Experts of a small language model.
Size: 8 layers, width 320.
Experts: 80 experts in each of 7 layers, 192 ReGLU neurons an expert, 4 picks a token, a softmax router.
Training: 1986M tokens, 15152 steps.
Below are experts of layer 2 (counted from 0) of a mixture-of-experts language model. Rows are named router (the router's row for the expert), gate (a neuron's input weights, with its number), up (a neuron's input weights, with its number) and show model dimensions 0-79. Each number is 128 + 24 x the weight over its row's rms, rounded and kept within 0 to 255.
After each expert's rows: a language model's description of what the expert responds to; "mostly gets" lists some tokens that are sent to it at least half of the time. This comes from a sample of Wikipedia text that the model never trained on.

# expert 2
router [121 132 121 111 133 134 126 122 126 124 128 133  92 158 125 130 130 145  91 103 112 116 113 110 127 133 110 153 147 139 141 157  94  94 131 107  84 134 144 143 125 138 114 120  71 150 142 129 152 140 115 113 133 110 123 137 111  81  79 159 114 181 101 160 111 101 124 104 148 127 145 169 102 155 148 132 150 140 131 143]
gate0 [108  99  89  74 145 121 137 114 129 142  96 157  99  79 155 144 126 125 110 108 168 126 147 131 134 148 133 112 144 139 139 133 145  90 138 140  93 123 152 145 122 135 163 158 104 136 128 118 147 143 135 130 125 167 169 110 121 128 174 145 101 126 157 102 109  91 103 106 177 130 117 142 123  58 122 156 144 145 137 131]
up0 [117 130 181 102 138 138 122 144 146 155 115  96  99 120  82 116 152 117 134 147 123 125 123  88 120 113 125  83 127 152  99 118 141 141 133 169 164 137 123 154 120 137 162 133 144 175 167 151  94 158  82 109 153 142 126 108 113 110 117 129 175 159 144 158 106 108 124 109 153 123 106 111 141 135 117 122 147 162 122 116]
What it handles: Periods ending prose sentences, often fused with a word ending like es., ers., ing., ". ; also odd mid-name pieces like Boll-ob-ás, Mits-ub-ishi.
mostly gets: "es.", "er.", "ing.", "\".", "y.", "ers."

# expert 26
router [156 144 115 107 127 158 172  91 138  99  90 145 133 162 125  93 101 141 155 132 118 119 122  87 126 139 158 118 109 155 133 127 128 131 128 136 113 173 161  76  92 130  91 138 159 167 154 105 133 129 110  84 122 141 148  79 152 114 124 125 127 135 151 135 123 160 132 167 104 109 144 122 104  82 154 127  98 118 135 130]
gate0 [107 152 174 121 155 124  86 126  86 154 111 141 117 119  76 135 121 149 112 140 149 122  95 105 145 131 140  92 150 130 132 109 122 128 152 138 124 155  92 142 130 102 130 146 161 103 123 129 138 169 160 161 110 113 179 109 105 137 130 124 100  82 157 176 108 159  81 108  89  84 134 118 172 111 103 122 130 116 103 170]
up0 [132 133 141 118 115  89 146 120 108 162 121 108 162 149  98 137  86 125  67  69 105 128 150  94  87 118 110 116 132 154 116  86 100  97 150 124 133  81 117 141 179  79 122 162 137 175 112 173 167 175  84 179 104 113 131 105 134 157 141  89 149 103 126 122 122 136  96 145 138 129  89 120 135 134 152 128 124 135 117 145]
What it handles: Periods and author initials in references and bibliographies, such as J., A., p., and &, plus sentence-final periods before headings.
mostly gets: " &", " A.", " C.", "p.", " B.", " H."

# expert 14
router [114 118 160 128  92 121 122 136 112 156 160 119 126  96 123 119 124 113 170 148  85  99 178  91 119 130 145 152 157  73 141 129 142 113 137 143 145 141 109 139 185  89 121 156  83 132 129 156 122 108 152 150 111 101 121 136 109 149 122 133 133 136 139 160  95 152 168 122 122 103 134 169 118 156  89 108 123 157  98 106]
gate0 [138 106 123 111 129 126 156 132  87 163 124 123 126 113 124 116 128 144 127 142 163 128 117 136 147 104 125 117 153  65 138 173 155 131 141 137 140  98  96 147 163  85  74 113  95  87 161 142 108 108 156 110 135 112 103 102 155 107 144 158 133 152 114 140 118 152 111 132 137 117  80 102 172 111 109 166 126 132 116 138]
up0 [155 122  70 141 146 138 116 137  93 119  83 102 119 122  95 119 145 109 169 122 118 115 137 105 155  98 113 175 122  95 137  86 114 108 162 102 172 115 124 136 135 150  97 116  89 169 108 127 111 144 123  99 106 185 150 165 161 153 129 124 133  95 122 122 129 149 109 103 134 118 128 119 113 109 122 121 116  98 162 132]
What it handles: Word pieces and nouns in technical or math prose, such as vort-ex, bound, market, rate, length, and LaTeX tokens like $\.
mostly gets: " $\\", " market", " km^{", " rate", "work", " length"

# expert 32
router [105 108 169 125 133  76 105 137  86 164 163  79 120  99 145 133 106 146 135 134 153 158 121 115 141 117 137 152 122 175 104 149 122 152 151 131 104 181 133 118 139 118 120 149 114 127 199 165 130 142 115  96 120  92 148 112 111 147 150  92 127 150 122 160 157  86 163 144 130 139 138 154 118 116  93 135 154 120 163 104]
gate0 [105  98 142  99 112 123 169 128 178  90 125  55 120 145 137 142  93 130 113 136 151 140 127 116  98 109 117 169  88 115 118 124 138 157 126 126 122 162 105 135  91 113 100 127  91 139 158 117  59 167  94 122 133 179 140 128 175 113 112 135 147 166 115 120 150 156 158 119 159 151 120 122 158 129 104 153  96 112 114  93]
up0 [135 135 118  97 123  88 119 149 134 155 159 119 157 143 112  83 121 125 133 149 127 167 134 163 107 102  78 132 109 109 126 143 169  95 118 130  89 105 145 149 146 158 119 146 123 129 117 136 192 171 167  64 129 100 129 100 110 134 140 135 134 117 143  87 151 126 115 139 133 131  86 129 146 123 122 110 112 109 145 129]
What it handles: Word pieces inside names and words, often Romance or European, such as K-ort-e, t-ort-ure, San, Mon, Port, Del, un-.
mostly gets: "ort", " un", " Mon", " Un", " Port", " San"

# expert 3
router [138 158 135 177 131 161 198 141  70 107 102 126  94 125 135 155 132 129 127 107 120  91  95  98 134 146 138 134 130 125 136 151 133 148 132 124 139 160 117 121 102 116 112 113 111 131 142 112 128 112 176 152 149 140 106 175 106 134  89 108 103 153 118 153 160  80  92 150 154 121 104  91 123 127 171 116 147 134 127 176]
gate0 [120 181 117 113 150 138 175  90 123 125 170 125  85 115 142 129 113  85  93 175 109 170 179  97  89 129 121 100 133 153 103 143 133 144 107 100 122 130 132 146 141 141 140 104 109 153 117  94 160 113 133 139 163 120 150 116 142 145 102 118 118 127 152 166 126 105 110 110 106 108 130 113  96 133 108 131 112 183 153 136]
up0 [132 105 128  93 138 122 163 102 126 126 150 136 100  81  98 101 144 115 113 123 107  98 106 149  99 124 172 102 185 146 129 168 128 131 103 146 124 131 158 121 137 111 115 173 164 161 150 139 106 148 146 137 132 110 141 159 105 110 143 130 142 137 118  91  93 125  76 150 137 143  63 103 115 149 119 177 138 155 105 144]
What it handles: Short word pieces ending in vowels like i, o, y inside foreign names and rare words, e.g. surimi, Hapoel, Andriy, Naomi.
mostly gets: "i", " di", "o ", "i ", " bi", "i-"

# expert 6
router [126 144 133 112 156 156 111 130 140  85 158 143 133 117 123 144 148 141 122 130 111 149 117 112 107 119  72 124 140 126 160  90 146 131  99 104 127 160 151  76 130 142 158 133 174 116 118 151 136 169 115 142 120  93 151 116 136  92 158 172 167 176 167 113 124 135 160 144 134 107 125  92 175 152 128 131  84 141 140 136]
gate0 [150 170 155 105 106 140 136 126 142  86 116 130 123 147 124 127 142 130  99 126 143 116 139 114 117 107 115 134 147  76 135 114 151  71 137 134 121  50 122 103 130 141 179 106  84 154 116 136 113 123 125 112 142  99 126 148 117  76 101 111  98 159  98 119 102 101 123 154 104 157 131 136  99 104 143 140  92 134 167 112]
up0 [129 117 151 119 117 100 119  92 132 154 141 169 152 120 131 131 113 158 126 160 110  83 126 152 121  95 157 149 109 148 122 134 104 116 142  91  92  86 131 102  90 131 105 142 134 152 130 108  88 157 169 152 118 134 150 160 125  76 107 134 111 136 130 144 120  94  88  93 147 157 122 110 144  96 167 105 112 142 142 116]
What it handles: Field-name endings, closing parentheses, quotes and pipe cells in infoboxes, tables and discographies, such as Relatives:, Career information, Formats:, | Nominated |.
mostly gets: " / (", "andidate | Votes |", "Personal information", "|---|---|---|---|---|", "|---|---|---|---|", "- Country:"

# expert 4
router [ 88 158 134 109 140 157 142 131 132 117 138 162 120  60 161 125 144 138 157 155 141 135  95 160 107  84  81 137 153 125 121  96 180 169 106 133  76 126 132 146 137 102 166 127 149 119 103 120 133 165 144  96 143 127 123 118 149  98 152 107 159 173 183 158 115 170 160 102 127  80 137  98 133 101 172 148 109 111 130  84]
gate0 [142 111 137 129 123 146 116  82 147 165 126 148 103 133  98 111 102 107 156 134  79  88 129  87 139 121 114 123 124 105 155 100  83 133 114 110 116 107 133  89 106 103 110 162 147 159 145 130 162  99  96 141 107 150 105 109 149 126 117  99 139  94 105 168  83 129 110 168 122 151 152 120 100  68 111 117 103 106 154 137]
up0 [150 118 113 127 139 106 140  68 136  99 135  89  98 124 124 127 134 101 152 122 121 146 141 169 140 115 119 130 149 120 131 115 100  91 164 149 108 133 105 138 101  77 157 101 119 117 134 116 164 120 147  95 181  55 138 129 148 108 123 137 136 147 107 144 106 114 133 131 134 132 158 101 141 153 173 111 132 132 110 118]
What it handles: Pipe separators between cells in wiki tables, plus "as" and dashes in cast and list lines, such as "Onkar Bhojane as Kartik".
mostly gets: " as", "  -", " | The", "\" |", "- Country:", "|---|---|---|---|---|---|"

# expert 25
router [158 146 140 137 129 118 123 129 101 162 156 102 140 205  72 133 100 146 153 152 107 137 128 146 101 182 125  81 188 117 163 182 130 164 101 170 133  85 138 133 117 119 139 101 130 125 136 164 135 146 182 119 135 117 122 124 140 106 101 119 128  80 147 132 136 141  72 148 131 140 107 116 133 185  76 165 116 116 161 148]
gate0 [146 152 123 120 105 110 115 173 119 140 135  84  85  97 120 133 149 124 106 123  84 122 148 104 131 135 128 171 118 127 152 136 135 126 155 145 166 122 147 126 142  90 121 118  98 129 137 162 141 106 165 125 137 149 110 141 117 105 122  84 132  95 155 151 120 130  99 128 154 152 105 118 127 121 133 138 127 119 132 191]
up0 [113 155 129 157 102 115 129 152 155 119 148 105 164 151 142 147 131 128 143 136 137  90 108 101 144 121 154 146 131 105 138 114  89 101 122 151 120 173 162  90 126 144 148  98 140 130 137 143 124 154 123  87 146 153 174 137  78 138 118 155 132 109 166 140 124 167 155  53  75 128 110 149 110  88 127  94 144 153 107 132]
What it handles: Sentence-final periods, paragraph breaks, and clause-linking conjunctions in narrative prose, such as but, when, while, that the, due to.
mostly gets: " that the", ", but", " when", " while", " but", ", while"

# expert 18
router [ 97 106 145 140 101 140 103 123 117 147 155 137 150 155 140  97 177 119 118 164 105  99  99 155 137 123 156 130 146 144 126 133 126 133  91 153 110 112  98 150 174 166 120 143 135 134 123 151 107 126 182 142 118 141 135 151 130 121 111 123  86 132 156 190 132 151 109  92  94  69 116 170 105 158 119 131 102  99  95 116]
gate0 [128 108 143 120 143 144 103 149 133 176 127  90 101 166 154 137 124  93 135 164  98 132 125 108 125 119 145 159 108 126 147 187 124  82 112 112 162 176 108 145 120 170 131 124 141 129  94 103 125 118 126 150 154  93 131 137 103 136 111 135 103 151 118 132 164 117 139  99 139 182 149 134 180 114 134 131 121 130 152 108]
up0 [127 101 114 109 137 114 137 121 123 163 164  77 118 149 146 155 128 146 110 128 127  96 164 147 118 129 141 124 128 171 134 162 134 143  90 137 120 161 140 129 103 131 108 177 120 113 120 150 113 145  87 171 132 105  75 160 146 100 134 142  97 133  75 123 175 127 122 121 110 201 112 131 129 142 124 144 108 124 121 108]
What it handles: Abstract nouns and their inner pieces in legal, political and academic prose, such as law, design, campaign, desegregation, declaration, claim.
mostly gets: " law", " design", " fund", " research", " campaign", " program"

# expert 5
router [106 118 149 135 155 162 137 126 104 105 119 165 139 133 114  85 119 146 148 119 128 118  79 124 130  90 102 166  92 167 114 135 113 107 134 138 122 128 131 140 118 159 140 143 143  75 123 131 132  95 121 103 111 179 111 108  49 126 154  80 134  97 154 124 149 126 116 126 137 135 146 117  75 138 139 118 133 116 141 134]
gate0 [110 134 156 130 183 158 131 147 106 113 180 124 119 107 126 159 202 112  93 116 126 116 122 116 104  76 142 153 131 124 120 136 147 140 134 135 110 111 177 124 129 147 115 124 134 124 155 104 134 128 112 177 113 121 148 108 140 130 121 115 142 150 134 138 142 136 163 134 116 124 113 172 142 133 146 107 137 171 111 128]
up0 [118 113 156  95 136  97 123 139  98 151 111 162 125 118 182 152 129 163  96 125 118 104 131 129 115 158 122 155 125 129  99  95 161 129 173 116 140 157 147 121 141 133 122 142  82 103 104 130 134  98 124 140 161 112 109 153 124 135 114 124  98 137 178 146  91 122  83 141 103 125 121 120 130 142 131 134 138 139 116 149]
What it handles: Single vowels and short letter pieces inside Spanish, Portuguese, Italian and French names and words, such as Piñeiro, Rappeneau, Commentario, or the particle de.
mostly gets: "e", " La", " de", " d'", "iu", "ão"

# expert 59
router [106 181 127 119 154 137 129 118 168  92 145 129 162 164 133 176 128 131 115 172 147 124 150 114 177 130 125 152  94 119 149 158 121 122 121 106 112 184 130  64  96 162 146 112 141 162 157 124 102 105 101 146 150 141 136 114  97 121 105 104 152 136 139  63 104 134 162 146 102 105 113 129 104 129 117 145 101 119 145 150]
gate0 [118 132 144 146 142 115  94 159 122 115 142 124 111 161 119  78 145 150 118 130 118 154 148 128 152 134 107 126 158 120 114 130 166 143  84 114 154 157 133 132 134 126  64 128 142 140 149 171 115  99 103 108 136 115 145 100 150 133 130  84 129 128 158  87 116 147 110 114 117 125 141 132 135 107 122  97 111 142 129 174]
up0 [137 123  86  92 142 136 124 107 140 107 100 148 112  93 148 153 128 133  98 169 136 146 119 116 122 102 165 137 147 122 159 136 115 146 115 113 126 126 164 132 127 167 105  91 111 163 140 153 108 137 142 144  96 120  84 132 115 110 132 120 129 145 155 160  90 132 138 134 183 129  95 133 113  96 123 134 109 119 174  83]
What it handles: Equals-sign runs around wiki section headings like ==Early years== or ===Second leg===, plus phrases like (aged and (born.
mostly gets: "==", "===", " ==", "====", " =", " ==="

# expert 63
router [131 170 116 142 151 129 177 107 185 137 140 159 142 126  90 109  88 165 126 137 126 169 159 149 122 129 113  87 125 110 116 152  82 149 116 149 147 107 167 134 137 117 148 144 137 135 123 119 137 176 114 118 148 101 159 145 133 108 147 118 129 122 115 152 112 157 118  92 140 133  84  91 122 113 150  86 132 133 128  93]
gate0 [110 148 131 145  80 129 138 125 172 165 160 129 102 136 143 145 151 141  92 108 108 112 102 115  93 107  84 169 119 158 130 115  91 130 118 135 128 113 122 140  94 128 150 157 150 127 130 110 141 121 105 123 104 124 123 143 159 178 113 131 104 126 123 124 131 120 103 138 133 126 118 143 114 133 149 124 139 151 123 134]
up0 [137 103  99  90 138 135  96 147 104 150 137 127 153 135 100 178 104 132 113 126 148 151 102 111 131 100 126 171 159 131  93 132 122 119  90 109 124 165 148 144 121 180 109 115  90 139 157 123 141 136 127 102 136 166 143 115 122 123 115 112 103 133 118 131 123 121 101 116 128 127 143 189 136 167 146 120 127 130 130  60]
What it handles: Cells in sports results tables: vs. in fight records, player positions MF, DF, FW, and entries like Championships, tournament.
mostly gets: " | MF", " Championships", " | DF", " | FW", " vs.", "weight"